Experts of a small language model: 10 layers.
Below are experts of layer 4 (counted from 0) of a mixture-of-experts language model. Rows are named router (the router's row for the expert), up (a neuron's input weights, with its number) and show model dimensions 192-255. Each number is 500 + 50 x the weight over its row's rms, rounded and kept within 0 to 999. Numbers have three digits each.
After each expert's rows: "mostly gets" lists some tokens that are sent to it at least half of the time. This comes from a sample of Wikipedia text that the model never trained on.

# expert 46
router:480511452504528508456533463433416530579386590614453429534509422486466532457424504421536556542517491469583513519463543506533519504516563578512512530517483502479632454415509418475480422385474487
up0:512482516481578528506459613432458499508443516527474377475458359573490543537441510421549535533540531489473484558479492551476541432418603538502530436537541467493513504486574550491413565460433531
up1:542487452606503513452511366448476488586501499534572506565514467531512485537408487488600508545466449456500502537508564491520491515629485629494569584561557536343499419449542512499513503402560499
up2:441491500552572441535552585508503665581511537497505470491503478443452451498515623499465453587587530474558550476437468461453537389535469478611442433519523510549478436498509522459518539455484546
up3:556594473524491464550496477536530447517589479516508474428453534516470510477440467486394454505499548490458498388482612453501551463546479522422536484486595521441479504420515425535534494455538407
up4:494558431530478593499369496539535542479461557571546393406461511571418507437537557540469470508498482543552402551496596334509508470563534432500550512492504539475528452500523458545525491491464455
up5:497430566460448461467508345491492528491559419444476545528547528515536557532512459551507471484367463474459487494540538457533509496512465506497482513475488581496444536505514536550517515512524399
up6:415554488440487503531458402459478548482496612484513475458576471507467496489550453533577427453511397599525477625547566476513455471495535584528479468514509491490539462485481602538446493475469432
up7:542517510528498503471634496427453486557504486525548524556501488519581493615424488492521538480510443485489400488579521493488458506590512556502531590504522494487484463478504467494446506400526450
mostly gets: "-", "–19", "–", " century", "–18", "–0"

# expert 105
router:508474402524477549433478528456419547541458528569536434433525443520605513502413537466580539513542425430511484555514562531477450531505546530473475563572569519452456412444558471440437458437469461
up0:561620463486508483490511489504505545589515555495583417488519472466489513496440540538486514524534536490487491485583509541490511472513594582461494565491517542484489432490606457489513484489508437
up1:422475464512538540423423562614491555501439516461453463512552396458555516543451415428607570487482447452461497483488406627456491529513491486573554602483600486567492523525554493439468523493440438
up2:539523555507514428540467490462447517551417530415481423494500522436552528437524520664563482491476551523494516581605485566501536506408516516568546501465507503488538519483475512475347578488522558
up3:466446536464562530488458439481490490542454607481484519472518488495542577489493514547527422526508489496465427487494480498521376507496439494339556479571508518513487563386467429478471470461508572
up4:457487453492585528435502501506540539486477590522429414512558393521576427617418575493572565520510496513480474483497454458491483516522481486512545582458664502514465511394499430485395539487439449
up5:504489533502470501459547431487384428470474441547516549430527515540498501485438588512391537449521547448469465434449570433579420507475414554480573563542425472430509563456426481461561493513510443
up6:484537471512503550510466527548497472481520447445460477520504424440537508515416452434514446484576441487503523518461585531569537552530465517506449447582591521493471499560520447511518500489484424
up7:632555530490496486532513497451502509513456496510518450510582490495441618528491471512560518514417417498500496475634480510394492509520505604472515547580550491471542482470511553478495509363514535
mostly gets: " US", " +", "+", " UK", "–19", " $"

# expert 18
router:542529556528558524443495476456488489584447580571557437490565471588502554487423511415510555570572554556452511583477584543406460521569514537433467575578532551450499464520546470481491495427497459
up0:426452559522467515493478515476496520471561452510427494544551497425510505497490533531519462437439473499536556479513506531514518559514506520528413556387468517544456478461489488410521430491508442
up1:469425559506462583496567484511530403539407473478554566502556502499537495474480571574566458505535473456465500452482508498506507591464466529536537578375449503531515486498564507495558501521475485
up2:497431406466555609443441527526508475560420468488475526534482510526446585657481421435505487499550549488464475532437505532471475554512530478649503521496685510519469542498519448467487535478469472
up3:411440473528503470486528522504473536421465503519458479475487517548452502472553547486551534544563509506513416609563501437522484473528438498437543506524528533374430505499513476503458510470448438
up4:441541494473428499577580537547469433501370540502539489514436536544486543526459561498502558474498493522492520510464516553511500577529526526479511497495510475514515485528504548480561433481497581
up5:456549466465456444534459366439467485425507410505465502451593456484417507457579448462554523500541512490487500571597441569486427435559498596592542478547456549488519543546492577549467386498540521
up6:587499511481520480484455478437496500500494461427582521559463526543603533525439503563541423509513504459487406536496426503559549431470507515443417499548546491460493502545523566564343536517450512
up7:358542494505483607484424434418482506456398488567354487470500517493484540442583484582538525359501469562474496525557506547452479555490611528514580542429479573491553533490501474527522487478491385
mostly gets: " is", " are", " =", " be", " were", " was"

# expert 23
router:503581495579506547427484434471511492641483545542542470478531464540453554468435470508513539543505542516695475509491534448465486485621506538515454602520513523425515422442510484431497560429500447
up0:468449575488543514479483472435535533522455472498459518430453506408502510509559518529443491460553449566492534514553621530510412508520540568455489568467530534458483469593549520460507601469528395
up1:501596540523482528524499420568465495508503506561523494509580558594434575489468536439523577533540564482516445501457489537528376443529467460498496520464507527501486464491511405434535494512477554
up2:473547511598502499550533529513553465481421587612529474520519484500508472516499454558551472501525541514491520531501506502558510515413478548490487524520566585478480461402526347488490417492440530
up3:562535476543515504481548520457538473534484666537500469475524577532530520538481533515509501511497429467579420498613549565482488510535530551393650490537505563475522481485473530523470487472496308
up4:535521517420482475472472616490497447404445620508447498497514590532514507513507524591529535494624530543490537526605464493344497569312545529511511539456473530504507506443508534409451455428533485
up5:451615499531458517492504489451549581512504559495535508556516454446572575484525467420484455501499465515605539455518571548501594539461504543485494528553462491536575516519578509460497528473504501
up6:615493362410448605472483575451528566448475445486502527401620492549426502503498477547433505506523469546509487519480646530392543486527483508507500537513548545478529491609600373499536477464441534
up7:525402442419526462551514498391372531592483462465481430442497570508421647501545494492532613459470516541496463540517465462406496506517514471531429420451496561571506431495457447500500559505435461
mostly gets: "ley", "ville", "ford", "wood", "ney", "ino"

# expert 33
router:514522569556521581474484511453451580594424624556534473514514499482545487452399543465520515582505538460557471556533512508543517533490522536489486518593548512442577493442494428494479462397469499
up0:430464522470434478511457506521463498459490529583482601518575432427444515486455438520536455547569496522473434491447523446573485559517465544530500587498457505478446460527481484477531530456517424
up1:547533435576505432441514422469443558473495488561611487490461580531502451501473500464616474518505472549550518494521591541470515516539483607544556526498495473488578442492577534573474609484471538
up2:533482526474643601532588474500507520531562554412530486496472502480476472552537597418588381611407555490476538552514467548492409481507443531450538487488502508426424492487448505481482459489457508
up3:520408545361563486540551531520488457559425494484492539568508470460485569518451547485555465530533490547454498542491451481487540494472530562557541509435485493481583540495431485500482558464353483
up4:485436501538502537492511430505377526454489557516538435463520519641486555481511533393510517435532445429560457478453615427539436472527431490502469446561456474493445455512487516484497450504542435
up5:491582486518519533509528401504446624513505521593567521390503525515466492557496483367497456550461504529546465576590588524507482490488463551517555580527528486468461457497560403581538589460496470
up6:570578525573485546568477499556512489523446519560530504461475503547456621488456483498496540580433471574532504597474501436478486543552534558552445494567474505487431428495424321434553480495457527
up7:576488410611644483501505618490492597476534495485475476396493609534439563563527572483494559476424526574481418563483486451537498402511491510466461495457521533493472533579502494605452497499425423
mostly gets: "/", "c", "b", " &", "w", "–"

# expert 26
router:533569443546591493453582521473501532564483538511594468529517443482594489612433475422541502598479458464568499514598499530484500463524522535459564522539539514452518455486611469474418489442459520
up0:435502487503458480514385481430490576518483456526584540501473501504469538520488457459400507560481429392518515550502483520490508364549574511534523464614481488478494473452509376562473496487465535
up1:523482482495493522486565482516483483531460463521484489394524358458462524519471491545525492470477480534642485643490552513526488516480566539485510546508451513449551503429409488522513482350486497
up2:521470505497563497493494439505362500501422462588401493505513457503502528485510624494530494499504490527565493550545530494417460511467585534506487505499507509458518481498611449457496495437559468
up3:500524498500423539479499417492382513500492499534443479493547470501570668505459527476499537495504463388647337504474632503514443558532529606548505525533529501412508442478521465486500499355438453
up4:534524523520493512414512478482482480651487590534488417518513389511443441579463514528515512511518543484607592509563558490450475524572514571518497491458520486490484516486485517508509489429483506
up5:449516463438517525495504517533485434468442589552481499547504473451558488570460491542423396466456525555527500575501485520581514529535514488354523536488484514506528464489563487582504485507633443
up6:484478610489481489516491488399516452469493456510581492531480418527556524518540514519442546466510529498523469553461514503466453503510503574513337465468513483466490524467416557514492468504521538
up7:576458511507431539438613417454451626619410507497465484494610510509517506532494469580505530519493506490493525508492505493493414439595602507504597557508505547465533494429386395504495419393365400
mostly gets: " \"", " However", " On", " In", " According", " “"

# expert 9
router:587505451548549442489505498426438586495491533544580470454509522537545560585501553537482597521495480484493470514519506594443479504476498542463540501509507580424520476524501445477491430463443440
up0:603605482390636489464480371629500637537587567528412480404514522471572519506510502594464477488403500554464509481537550478469486536496497448439555556491477635501540537526522518512532575488491483
up1:535557516372468464502462461572464433553557520431415448444483525497553493558489467522489529493494442456435549455489470410527487513577407537439660592472475544545459504492496547561525578506524467
up2:582546371483525568430477415486454418530510520572414546476508493526522547525452476479464421490552471432506642429477509494530489540484475511505535586460566528472470424472483469591596544481517544
up3:516521490486498595358488485538432509528506521532491502562450475463518481486411508490499544642402497508506376612511487550486505431514514495482494612516484447533482470560586505493411553355503524
up4:572579517537504543474468479494488668514541511485546504522508441506490446485434515503548457491509496491520494618530525496486462482565491587418496550540515557508511476487502349439470483382494492
up5:505492549498361504450493555400377517457422488434475534543606445470507405407504517484501489486447382491500494413459482532530464546556499506600480564453468448478536485503499528439446460515532512
up6:595504556488578497457588543481577473474482513483470499509524533533498452592477423505599504530499486415553550568569492550389529401504472566507534555605512540430520461522504464573414506498510586
up7:514578507528506578508587477459682441453481561463516475545497493593562480505490504458484490510450644485536465511502506467441509506488396547478477505621474542498550562487447586497444495489635481
mostly gets: " they", " Boston", " Hawk", " she", " Beijing", " Atlas"

# expert 88
router:513493525544438554370573492502526483558492487548505463519491480518514513524422514447484539636465433450542502515539524538386414484501565580496530526535501497390517493503478442433476402436463455
up0:430545433455539570536468440470513540526534511596474518453528515464491508415456516533448572516476450539572392462561459431536467517566517506610509533522452573447507453492440543582462430509609553
up1:490433492498485470421506446344508595502412501544560466453527447528460468472468458480489523530537422470504524511515485436514500464476473468528454450598440536527524373488585532471469521508602549
up2:476418530481477440388564509484487487500478468568511518531478460458517470562453580496454433493561548520459481574536563506514458527440437416522465441504498528417541430447486524590524518490495502
up3:486411579469495451428544518479517520507444494481562589430451431459515544438436512482483453540511380490436485529439519525448425490489500503527428475565504493431588429531563457389497504493522564
up4:538481482452461483495420509506484513458504507472541496522485453541489474422465382528539523478339435451514511574521525498500399475468562454473476500555485482512514474537502511338468470472425566
up5:577397534619504522476513511510486488551528466508491449473437645546501526431538505586452674602497503521520575531536535405482504411640482510461488468541466436406477463535519389490468482500386519
up6:527502550446483494554485474453485523511520534433485548530563497449469547477535527475490523562477532444512581579542472648500564530529554477447537509483501458531567533475456530416506456491410540
up7:546483517487510504488540559385449482513485515598617399482545517512622489511491514517564515509489498492546522505652561480495490399663343484484510695483620519429496491404514345483518479453492477
mostly gets: " to", " than", " through", " of", "–10", "–6"

# expert 90
router:551491479567531502451479526461469523532431484612502491448512501573529484540469497513593568554478540473539432519510492498468524537447493527505541540520565503452494456456535500451431490439500499
up0:417481502480534518379479550360496495554517525489508448509511415512612496422515520514529532489494516479511478536520506586523505435521527626536510529514487538489508462428521457454545456468518378
up1:493493481460495504436501479522525492459431521539495507536433466521625439419514498457462487482532484593436581511451576516467531461543423520429507486504532500475505564431563449528530496459438422
up2:440506536476557499538500413468528542519531468471464522509494478494547487467487530625510590472510459506499502535515544493471467450554477568458485541433442513528522511492494443447479538501468435
up3:481460457499536589462562425500473479528512580439484426545472560503561453623515546440418465459504524495499501617525659471564520466460418535424572527488641499451482525395572375554467492481428441
up4:490454484452480534554440502480443519512481574456448416548515510420472568389460522565510479474502519503508461548524535479359575538459500456538469567492527473429576513530579463475474424491526492
up5:465516524484475454506567544413493507529396473579575534497464360506529593529393501408587423665489559440478419499427515549512517475569549546500513527610476566499495564517522516483504461472529479
up6:593402407568523503449454600482524463516474463514490544427543555414463572489499460541492474484572461550511536608486442500470552479487520495407489489529467488486436496532508494478459366477413507
up7:511474463623505508419540536535502526531413500498419459463538522538487505566490438511524551471589516509549513554511547530498507466497410487453462476535602553484514460552583464498535481511433403
mostly gets: " \"", " US", " $", "|---|---|", " '", "$"

# expert 4
router:497611502528588465474508509491475570500526577505543506543557485485494507549476510507507530572459493446515527574478508535531542450464496527433562503570521535452509405481539447487506419421436519
up0:472491410605320485486580503474512445525524452519458461567586544528440528516492515540479538615505513544549587568565570496541448502543538503528507497534503465401494491481568385463481550467611440
up1:571463495438575474536514592486511545521512553483624525470551511476550593556482510502463457508542412466474435602457453540512491509407493497574535522518474454474558455501428513481331451483503543
up2:471516577488589481505602569533466500516512498438460532525566521486464449533453540421533488573478516535518478530522516505483478520473487505505505478429582547473456410518508635403513536500520508
up3:596545490534545547343513564449482461490490547550557476446470487591549498471479550506435553548472463403560563454504435414603506425444530479604480494523507518471465395528468481412377472489504512
up4:619529409514511547400481563488494508549521569546537415470521605562500510502487551575440543520446483490554485524485498389554504517484474467546526490598547500484424396482478421483465532501514503
up5:512599456538428435509487467520493511475468601530488474444453475476479409520521508503493506453465578498506500443458480437499520503587461493443447482549488481476477488466494468526592455499326559
up6:352503577447547422545427476480495605539505429434419505554471406528504652356498508614542568482505444510474478446464587479483502525543472442469501574406507544465515519538513397485491502488514474
up7:459569472474515517458442446460487413547478486529580506460495444496433460497489570492553485559503380539411510531498534429554448487506529445540496571428452552490457446593477451542426361483470455
mostly gets: " but", " during", " while", " when", " after", " before"

# expert 1
router:468519479528515504499498505480424601526510602562500477490556457545531476480462454490534580576439391514605498503537547469523497513561519532496516568553501569433551478499508428515444500402450406
up0:503560480503498541433558504451506583499506505512502501496574448497498494610496496469561560658535498502547434505508496518478430481539503514501518497500586515408517490481552607502411500372463432
up1:569502512513460564420566536395494437474496519550518482529495411520509514579453555442478494498511507456503489533587495571410488520498480527488502570500635505517478502382514520434440485495509453
up2:472581524481453546494446459490462548476481505543608500526581437543528493480532533492419497455588397433532402496482628460506466531439562510474494478529500501507549471467534534490562449447505538
up3:492496559438412477506542548456427433461461509533440482484444530502404535504472520439482529569427484476431537498497458512504441505475532490493450419556487501532474452496401503465540532470517587
up4:500503499610499500435509488492486398556501511512565498504493506596539496498405488474511623502492542496504495497481602524496501496513448602510426512513502536433511478416501464500495493450492459
up5:499414488614507545442471598476457582533538553537493508482529510530452472484494589462570437612422517536489505434499579414479421523482500504589468504521537607533459464452467429464517483469481584
up6:506538592505497538476457547510445564513446605506500509502567518499531512460505471507661500517394469545451500537480461484523430457575533461475480519530514487491460449574534556531439525468511428
up7:496460577565499405510477460418480574535528450467421405449592424377490555458485474523478486571631511445517525426450569461464516534534427471518478508509458499542479530536500579546507391479575407
mostly gets: " ===", "^{[", " ====", " (18", " (2022)", " (1998)"

# expert 12
router:479554526571465529456520457417422496525496530515511479474490460479534551463439525472482658506462446464543571519572526509413464473510569529483530522479471511436519471489503402415518505410490466
up0:567566323483482513462502561421522499469509596550610454511467499492508449502478514513455485539549506473497534570537489478386506496524529552507519501560537476528648481459485527498471476466455511
up1:516487536506510500443546534498439544511456498596510442547498516569518484501476543517510507522510506364489354575503499528457370468500560636473565681493500562501613492503671476476489505472474411
up2:491485542506491492512512483519370460466449516507507473461500542483532399500444467466486582466482413506632521525451506495413485524473460521536473456507434502453426511502444417404552511485532455
up3:482608474483475554529561510446497495516565520470489351524521527515487552490474565534557475516523526599524508480514507541424517474516578497449481422604515496500496487558464500518500431497434526
up4:474570457545500493465524394561581460572549516534533480505465563566601433477445456433467476546440367486531474482477444522504476518521479506429597449469492441526486472438534509471490547500499532
up5:449580547516532599463537404468502467503536554580508469472507541466528588495471487462501541474480403544509527516579482483450483530470436545465628494499476474474479373446535371555548561479485475
up6:482445381450572527492509538579525490440424468566489534504636448522381534480602505553478410521436459576419499511561577515559424513419508550521484606490524588502521517368476414581492629499504534
up7:500527383520456517385505479407513505490475533510525435481516497492485483556514495609486502500469503480522492500498520545503486507541496521487542697473524616501503468483517582519392486474346482
mostly gets: " States", " York", " Angeles", " Zealand", " Carolina", " Coast"

# expert 99
router:535484519517487576473599571435507514624471541506500502509495466532513461535433455438556518562524514443546519574489492582495469496480577495476471495524482511476561424474515489448462421419438461
up0:483519507542514612435407506524383520466419481528547436435603580583539505483482468446520564530462480513510486525450539517484508492525405509492506485542576484413468444484441435524422507446595533
up1:521522491456464527537459511514493544472537436472499488578525425598554523547494457472444397544477485516487469522465550468436510529534509528496443522553604580494613564522518483568456430472494413
up2:506512513543542443419515386480469505501453488549519486530420404587511566419510545435402537484493496519448527456572479499545525450446557491455502524425537512518547446397472534597520533477503483
up3:495531511497517562512594490499492512545448485507513405484669508574509537519474484421515451540482578467526474472523531486400490463535520517486602508509511642514660480395547485495400502397326438
up4:480551520490518580469511508463505570616488604516477454499501434542526489495405503497531557510489493495635491532485511497473497497548498538478507503510500498374474468439503486504513466489450417
up5:498606519500539418527526473522452450572448468550453468499463531500477524516470459515450543510522473496495478390472506463486463375585541532401590535423558481419514565454499444587496477510553493
up6:533575422509508568494471397511454507522481520545589484559517496505503584500456517478596520516438477498587484491716604422482494474502558578500523521507520574488559462507527403571495524394494468
up7:475545478493524538487453478496523570529478537512504452486538502509535574551479498488522481530491449516476458456508517469472491440533514569504584561519484528343514475423532491493502359389498417
mostly gets: "–19", "–18", " 1–0", "–0", "-4", " 2–1"

# expert 103
router:496520481592541482458556456515494533556485591515601364568557457535518527520471505516520493584474477458517413518596530541519462452474529579432500558526471540467545477464484445442486501416435495
up0:551587524524472512360457452512500454506456523658497525525509500559530519532491558489467479538503531486501507471523491483529473425454538466394486509458464466520363398362528582491453536445522432
up1:485513456574541519496575560489331597499394512510508488459527482507518508434513511383511581543508505519514506492511512517425536501513512683483514465591510567488506437417486503528500483508479486
up2:601488521598526568440509503523469498486499533553505498376459557394468512529464547512456523566531502530440510586514537505480507533512586495467494459597485537520463484464491420457552518457407570
up3:590500534537537440496587490490513596552557551458573452454445542441527487461540594576470492493436487534474535470535490519480521422572426566417471505582473494442506498497473501523411518490484560
up4:508387544471436444514389494437442485507529383554530522473487500458538616458492598542470477455418516494446462552558499456483517534438610434516479437460522468518521458486487558563527429524513438
up5:541465495467564507541504521522470512543370559522650524371519529464476554508451472464534441550504423550454491578550517485499447458487478514439556457565640465445500494496527472488422491460404573
up6:489456469509541462431492562520478535513439517579513449532434417468540518564430491484498509609469509546499524595542496531510484477465560432433418404491507449523509471487536512487438487475411518
up7:523432473582506517325518448522490505535503460492552466560476609469503538522419596554499548526529491419519624551492524506502428518405491556474530553495607576462534485403562399420433444435532546
mostly gets: " /", " right", "|", " •", ");", " -"

# expert 100
router:525534529528478535478507440443468494617520529506525418484525509536553549458409473458525526525436489406612500459524515498412465501609544578511546503557578542421563487443500463478530460420497480
up0:627539486464463506356537477449418460484509507416473457560546495499536464487440562437415589488520501466467574502527520531442430450467421563443507532492473495481475496530533507486519684469437478
up1:486536562550501548478510425534581461484502559550456454485507498392478415501481532574514490513426545497483544492552437544419516526493478515455567539428493446502459524551495529495511508500478484
up2:581422396492492551435519511458508494501457527520554442527470565444519550517452482555396537528468520400444493498507522489451414450434467474416552567466566476567479501505558469509558373518423518
up3:470496501484538517490495519460653554552518482565506491406533404433484517523495543556503396478489448479575371466476529523503437512499560524491530582503450567468488451524472510545516489473524429
up4:555514451530465590388464454426540503479481525479483430496464564473590440470404537470531572539543555415467535506521528454529410441481508438463573548462545428433427435415526554476498463456463411
up5:494643564450536500455523541443497500449431530514458529446567590557436516518495535523423499481527538540427573485484504550487531459484556524541581510574546452520443534481478445496547478473467505
up6:553460503514520539468526435443588524494530500501489520342526474497400429517498502560476425442529518577530388498479613524559484527557574570516505514506478595382438460448472526527505454498521453
up7:578448503478462532433501432543501491427522475468487559496528450585445527511486506422520535443545460434603503493536577477572476555553589530512486523568439545439554543457554481442523514504500458
mostly gets: "saur", "mer", "pp", "unt", "ture", "den"

# expert 0
router:503503441605569556451547474467474512589497517499533462429524468566573480569414514483572519582537538462581452530492518526468496479484533552526515552506529489483492471516564486405472493379480475
up0:498496480510565494482504497431474511512345513531506370503508397553504499552492497490499500502505489459499571498581624526544441564481547665496498500510499687415614432531479492525508407470495409
up1:577505449447538467486724473365405500504501536522502515509520499529493648632424469428502478524475467493534529537497500480523527492508516565494501513507375518480523500422501458489498430386455400
up2:574482511549522513398462544473346505510493481473427521410470506569409616458487524509523465453503521530582486523447624428434374514520458491477499526484620532516494534527576450374561492453488412
up3:609488512447494558499424497427487556518446501532528412534516382484482511522498502492494498490504537510554527532545508502450478412541494616481487487483497524480513403466506524532412537481483494
up4:466466505545541519382461482512455463560468480488478481545596485528498556559530496529509461526447529432501566527512490532463446536493519539515475426473513506481487557404358554363538538438464452
up5:543475542490429522410536521440514507530449529559504421501527441502503541527405554512483540513494474494501517453503475496491502488501520453515547541505591518498512331490519387474498478506454424
up6:427569535494475431552547512506520444481482563563439388498526514472491468361541488527597487446545504607508393460484617425486556551504460512562523520572477609372490523497495415572613518467516509
up7:484510520482533494537598536480487570508485534556363382538556542524549502544480495511542497506434513563464519466487527444518508460482505485514442429467610512514452551480433526534501480425515341
mostly gets: "|", "    ", " Preced", " Genus", " Succeed", " Website"

# expert 96
router:499627461508516588450497495477483571527478550507513528445491461468498564520465555493511482537517519532496491540472524475498510388472495507430567540522535564436457375445482452437446550437418543
up0:545573503587581541609515429520437557577542522573574501452432424474489457495481481421469488584482547487606506500575500450430476549591512528519489554469487530509568559494494519605506546499476519
up1:430501482437634416571460426491444521464426457488461514500566547457463453476508506537446467555525500529515502539510523532421495509560506517534491469509619611467530496430527572536512417464441551
up2:479525477441437418451501470493518470469447452537459521498510326481440428448511470501530389524504487464467544415522440519463497466421528522566464475470401517555479511464436537491487470506558489
up3:593434449525453521504479455518484417501531510447554491562466505479529483512477594432513496493502516504437491542475540582486506525511528521532523504554583641525521548511518549461512501520522459
up4:541540496482528509468448456435521469534543541535590473582454519613587526537537546556521480496535448487468427500473490495568483556463523513483535451539554493565486498384424594508451529525472370
up5:454465386485515436595511483465530483512456569472480544510547460567539595488481512530485474494520420471465482500496510462540490457475448486486520491424500514559418561481545527442576509495436510
up6:457526521493436419551569448513522400477435467452443460482454355482382552539487526561525553530524550453460530481532465501478509478628486556540633485450495499534437518472608552492565496487492475
up7:552565411610451542478552535464481541498483488569472492495497563586480491503469478456616593535518416570496415478555457533490451550457452513488589462522571568518499431527482477551539517498552482
mostly gets: " by", " who", " such", " including", " until", " so"

# expert 87
router:516570453515527552465538407469451538558488561506569499468542472526531568557468523419502488541456475426565517534511485575449542433482524527517515504572578528471538400381500511439495409447501448
up0:611533554574492438493526448593468478558520514554500522457496522504519493525430547502576390536511424527582415508411609451535469521497515499517493514487456561496528550432440526454519468468642568
up1:437462404481521494550539488377538440504494576424510412490495460509517502448492436559429519484550543489431457493477497437622538465487460528476513459525491453485553442527479489464471443477472536
up2:521464448513504492477521480459459507513408534606492352520540480523503505417479516505511512587439592485510495517629547519494393486578500525484513647523515651457511517513506410424478499393500387
up3:465468410505440517536574493386526412432481462515515439509563422474479498580478456506454537517541601424525433492532460604494510513454448590468482485549452454502505375462599505379487428492542544
up4:497538576503524589468503530361451501651502547594501485501497494574636497569394504440507504515407497501498555450594529485498442498474509609503498433503610617543500549502503501544502501391501502
up5:552451488538511491507543540518385551585477522552498490546503507534620504550379602501592552500448492508531487510509594448499507485493436503419506512533432501499585504485542487497503452444366382
up6:502474449480493517515479435432492521509472497497409457576547467592481540474456565534468626533507537452555440566465507503529466560557510571490550479504461477510529536433551487452493408478520462
up7:480399512554557495505660568528455522508479540441502500489581523491517451533497511434529536483407488511483508488481501523510480563557517485467633536427522590475508483504475510507523469487448465
mostly gets: " which", " when", " where", " as", " After", " including"

# expert 25
router:532509483578515527402571503481523475659486566486501477565503503554516527467363493459561551553466473488630499543528461453487419450566508550539472514524535512417584512365489481419470503433520537
up0:530494517540452489532523429535534520492516437455457524436472535445547561492487579520447546480457464474487489510461504502528461488502473535363521508445556491487411566640520547421466320501572524
up1:576470526575608551477509484598504511484522527620529463523476523525557488580535555420541544466509474478451474499465512499486521539498463423465499510558516474527452478501507426621465546494500528
up2:422536585433541435481488531450487539490488564542447546425542433490453455551568469595540390599527524549499470522487494522486458505460504686528498476492472572492551542584508543553445509531502561
up3:510586491491538574514507470483503514519541491611515428483506481508521482485494491487507414559632508427507398510580572553474450512435490539492487657520502566513528412517701513486501485482518397
up4:508582562470462564450495413500589517485477480495453534552560488522518522491493457560498449474347435517527475465475557528388550498542522472475459504491480504606500388572475413445596545523505525
up5:553606418519431502496498575499448538476482613499498486452492483500549502544501554440500501499535500498499456523517590618496496551452515510475500639498499592503503479499499503498402497375501501
up6:498634547503539549537416507445506505465527530505545466438540487458491539480505409517433392521480517513479540439448585503518522494479550565485569491483525501507576519531555533541554448527435498
up7:622465551528478452501542518566452452562492460489420469425510446561379515496455510493512495495496478426553559564617505513545465469542518565499484452520535514445552470464456481450519649477425417
mostly gets: "ley", "ary", "ish", "ling", "illa", "ative"

# expert 57
router:525489384536520533479534512442394565544421545564557462583522471514575554572484617466505574542456459485492423559484470600432501497492550497478517550547556546462460453460509518494447533405504480
up0:504487407520503494466499507516561505518377510524501457516555436495514567494493509439550454527514501503646674509496498506500488518585557510477521630560483511470495451477508499502476450480419454
up1:518508488478547529536505415506407431515427523627565463490445491615548473546455504495440420485526561382510385479501530532468398419492565479434500476570543434510439424523505436573441449481533539
up2:510519563520535564517535409480472502524469597558527468522495513531523491464447462560483523495373501451501396473504475497518520460527522478485608485596572404459507492450484446482456534521439543
up3:499521459696499514487539479498453557539538502535475481448508594547447492459434421545507508477447485481528599468556458491510525473557472566512505446513460496440508555452516465555490455514454523
up4:429493445491496521483433558574472513505481493423521476538466422504563463531445503527544644570641529469495508501412621480463485521647541524479464569480588535487496522528486553390512445491469447
up5:549501538633515492384460551574530595624557541383544491508463518387459507447511498483523528536350526542538527531473539502532525481560483564460472594637500521520458492527581556440497464475490557
up6:517627432486485565461589486516465509548469527467470405509527455518538526503473493456520470554431454338525421503542454544510458467510553490526570652572490526480513516449505508499472496472400451
up7:527530490517506521476493444470478581542485589500524361459529503567544500515462505507488543629529548441551500550562488527498513486494566496364603578509503505423582463432550454543476507440419513
mostly gets: " Votes", " Candidate", " DF", " %", " Republican", " Succeed"

# expert 24
router:542453482555576546455578512437446514549447525571605446463504440496565434600429514457509478515507475485527445552520519583568442426403526582449501547543528561468476504502506512428482518446480449
up0:495502517605541465366614442511516632490526520525495532451495515491489489485485535596545499559424570484559553457683528556449429468507412664498509524594450466462496464404590487476460502475456545
up1:576490435467574581491444560524519589507557503494551455533588574462528483560532446523509533547375392483538509523513489528526534515530631484446517482623387471515501440604518506461448539456529561
up2:471466576434554536527477522541454544566480485582421499550464453478572452459506557550496473521513511543524484484505494499535411493491569434469511520474540545458508521450488436550599546490476417
up3:573463495463450598451487413555462518527523516481522467473568536625480469468485519496501487534563371468487486523515537362512468419513441566536463546474446613446491474490446517444483451517510528
up4:545551552564537442478615532474527496528511437534505522420528505446443498481500536557454503515557562417539526452547546431453491453508477563473560552445434517500570478483488469537568507502502522
up5:471494473543573535485493516497491548552464511483500442479498493506500472586469627526703520487532499484630476509571514549483536504695500537499482489539500495550510491486502472496438426368462504
up6:486479497518482538509610537574511446542540419530519485539534473527515550434469502476625489537466560423654532478510502573483424494502534536577575510577561541499565517550506556481494509500528494
up7:483465538468500503441605477430493465514515497587508509522502486517421451524494490515453553495510549465526518536493560501483505501465475580497484510531471376495543353369530378470541473510510541
mostly gets: " him", " them", " It", " it", " her", " †"